Below are experts of layer 6 (counted from 0) of a mixture-of-experts language model. Rows are named router (the router's row for the expert), up (a neuron's input weights, with its number) and show model dimensions 0-255. Each number is 128 + 32 x the weight over its row's rms, rounded and kept within 0 to 255.
Before each expert's rows: a language model's description of what the expert responds to; "gets" lists some tokens that make up at least twice as much of what it gets as of all text. This comes from a sample of Wikipedia text that the model never trained on. Tokens count by the router's weight.

# expert 26
What it handles: Row and sentence ends
gets: " |", ".", "\n", ")", ";", ");"
router [156 124 147  81 106 104 117 200  54 162 167 155  82 164 154 150 134 170 142 194 118 126 204 137  21  96 142 125 143  68 142 129 161 129 146 128 207 116 140 134  88 155 160 145 137 101  96 105 112 178 108 119 118 114 104 152 168 104 144  92 145 108  93 102 111 135 138 146 168 128 172 150 105  90 124 136 205 180 123 142 167 169  88 155 119 158 114 119 187 137 114 127 126 149 104  78 117  61 149  83 173 122 128 150  98  94 100 110 177 137 137 150  82 123 116  76  91  90 160 104 184 130  75  88  92 168 111  98 104 193 124 139 176 115  94 100 166  80 164 125 124 175 114 129 143 147 209 111 120  86  93 115  99  60  95 124 190 111 119 169  64 115 163 181 141 123 135 108 117 167 110 175  92 111 155 119 150 131  79 171 120 165 115 104 147 164 159 179 106 138 123 151 118 138  91 156 130 184 101 176 108 109 157 107 117 104 123  91 143 155  70 143 117  99 133 111 139 105 102 139  96 106 158 138 108 130 164 156 135 129  89 131  87 138 216 158 130 147 141 121 137 137  88 124 135 131 119 105  90  90 132  83  80 136 153 171]
up1 [161 104 128 142 109 166 132 110 164  86 126  82 160  87 121 120 154  72 113 128 129 163 100 163  68  90  87 123  98 128 129 125 185 136 119  75 167  51 107 108 162 151  91 142 143  83 126 102 116 127 136 192 120 169  68 136 127  99 116 117 200  95 211 115  82 135 175  98 137 155  94  91 164 107 124 186 202 109 149 149 185 181 168 138 166 105 113 137 139  78 111  78 135  85 151 180 156 106 141  45 153 168 193 144  81 104 141 111  96 118 127 130 109 112  95 108 126 122 157 119 150 169  97  96 125 131 134 114 115 125 163  87  87 110 127 115 131  87 139 115 154 172 130 163  94  92 148 126 114 137 159 148 170 143 146 133 129 128  99 146 188  85 134 130 118 157 150 192 164  89 121 114 106  77 103 182 100 121  90 109 185 120 115 159 119 148 137 148 119 137 154 177  76 181 155 138 115 150 119 114  97  73  99 108 133  62  63  99 154 146 132  60 157 144 142 185 185 150 102 145 129 127 103 138 146 132 105 135 156 133 184 106 220 126 145  75 110 105  90 129  58 130 112 116 111 127 128 149 163  94 110  99  79 151 141  83]

# expert 62
What it handles: Clause-joining commas
gets: ",", "),", "\",", " but", ";", ",\""
router [120 122 166  72  97 161 154 110 140 126 179 104  82 162 147  66 127 156 139 131 116 149 140  87 123  94 156 135 149 172 118 117 192 136  94 142 122 110  80  93 170 115 114 132 196  89 149 134 148 126 150 127 171  79 116 116 107  94  91 102 111 115 137 150 146 143 121 137 148  63 124 100 137 145 146 105 134 155 149 171 130 188 104  93 164 127 106 217 124 115  62  71 137 105  50 111 117 132 144  92 115  74 162 149  86  51 134 172  71 112 190 120  87 177 119 150 128 144 139 114 190 118 165 142 130 157  94 156 117 130 117  98 123 127 162 105 195 100 109 149 104 148 150  91 106 119 163 133 109  98 164 134 100 122 139 108 212  93 188 205 137  85  67 161 139 102 105 114 100 118 100 112 152 128 182  93 154  92  96 115 120 102 153 152 179 129 113 154 106  78 107 135 169  75 116 101  98  90 101  89 126 134 122 124 129 107  57 133  84  32 163 170 115  86 129 111 120 151 157 101 109  93 133  94 102 123 133 103 124 111 227  97 164 108 118  75 107  99 125 147 133 107 148 122 121 131 128  79 187 124  93  84 149 160 102 143]
up0 [163 140 165 155 101 115 105 119 132  70 129 181 137 178 104 103 170 134  68 179 143 175 131  48 131 157 150  86 165  99 105 136 183 112 209 142  69 176 170 159 119  90 157 154 124 125 143  94 146 103 148 107 109 114 100 132 145 159 145 122 134  99 110  83 124 112 157 144 111 116 112 106 108 116 153 130 125 177 134 122 112 106 185 157 138  79 108 164 130 164 128 123  72 113  98 107 164 178 170 124 175 135 141  81 138 124 112 108 118 133 142 127 164 144 146  89 129 140 182 125 138 134 115 103  69 142 102  87 118 145 124 146 150 140  97 109 124 163 195 129 115 158 116 139 149  10 141 132 132  65 159  66  83 122 129  66  98  73 151 129  73 126 186 174 105 139 137  78 141 137 136 152 146 169 156 131 113  81 129 130 165  96 156 156  81  74 163 137  67  93 104 181 103 122  86  73 163  82 179 129 124 131 118 142 154 137 116 127  66 155 102 152 162 118 145 181 121  66 171  87 182 157  51 103 124 125 112 158 131 188 130 154 143 117 193 124 149  93  70 159  69 140 178 129 183 116 107 121 122 146 119 124 144 113 152 119]

# expert 16
What it handles: Closing quotes and parentheses
gets: ")", ",", "\"", ".", "),", "\","
router [124 165 169 167  77 141 157 196 122 164 178 116  87 122 217  95 141  98 167 170 197 115 190 155  58 116 136 156 130 203 121 134 180 127 139 116 149 147 149 131 151 154  66 121 176 115 160 158 165 132 138 124 137 102 127  71  68 103 103 137 126 154 147 140 127 136  99 140 148  97 169  96 144 131 151 121 110 111 132 140 177 191  87 129 154 102  61 204 165 145 103 116 133 139 109 136 115 166 163 105 140  90 153 186 111 126 127 189  99  98 105 139 129 118 167 120 108 110 138  95 144 161 173 134 112  74 153  96  98 127 128  68  85 137 170 189 177 121 138 169  59 125 158 155  66 120 166 149 133 140  97 144 110 164 121 103 168 179 174 150  92 105 130 125  96  93 181 175 117 139 110 124 130 101 184 140 146 101  94 130 121 139 116 133 156 123 143 114  86 182 140  45 159 157 138 120 183 100 124  93 150  73 134 131 149 108 102 110  80  81 197 112  95 106 108  81 135 130  93 106 122  67 163 103 114 137 112 112 156  94 108 127 118 152  87 114 103 133 195 147 148 107  94 134 114 124 167 124  94 160 177 108 191 153 114 152]
up0 [153 132 102 117 128 160 128 134  90 119 140 113 126 145 122 130 197 152 142 131 124 171 142  78 126  91 144  99 183 125 166 121 137 109 125 116 174 151 152  60 145 143 137 138 100 122 109  81 158 155  79 135 121 148 162 136 119  31 142 100 160 143 141 174 175 194 130 112 182 114 142 147 125  88 118 181 131 116 160 108 116  85 166 176 158  97 109  86 115  98 142 120 125  88 111 128  93  81 108 147 111 161 123 160 158 161  60 129 150 121 161 141 141 100 132 146 182 131 116 109 127  84 116  68 136 112 113 172 125 139 107 142 137  81  51  88 119 121 157 159 127 139 130 119 120 130 139 111  74 140 158  91 154 188  99 147 129  87  75  63 100 118 141 202 160 157 104  83 165  93 112 107 132 133 110  75  97 177 181 169 190 110 161 110  68 161 117 137 133 121 154 107 167  93 112  82 145 183  99 170  73 131  84 111 148 148  86 131 165 125  88 145 140 179 121 111 112 167 131 183 119 185 164 163  63 120 136 144  97 222 146 153 189 133 214 158 134 177 112 145  87 125 113 151  99 137 150  67  78 149 159 146  83 145 103 138]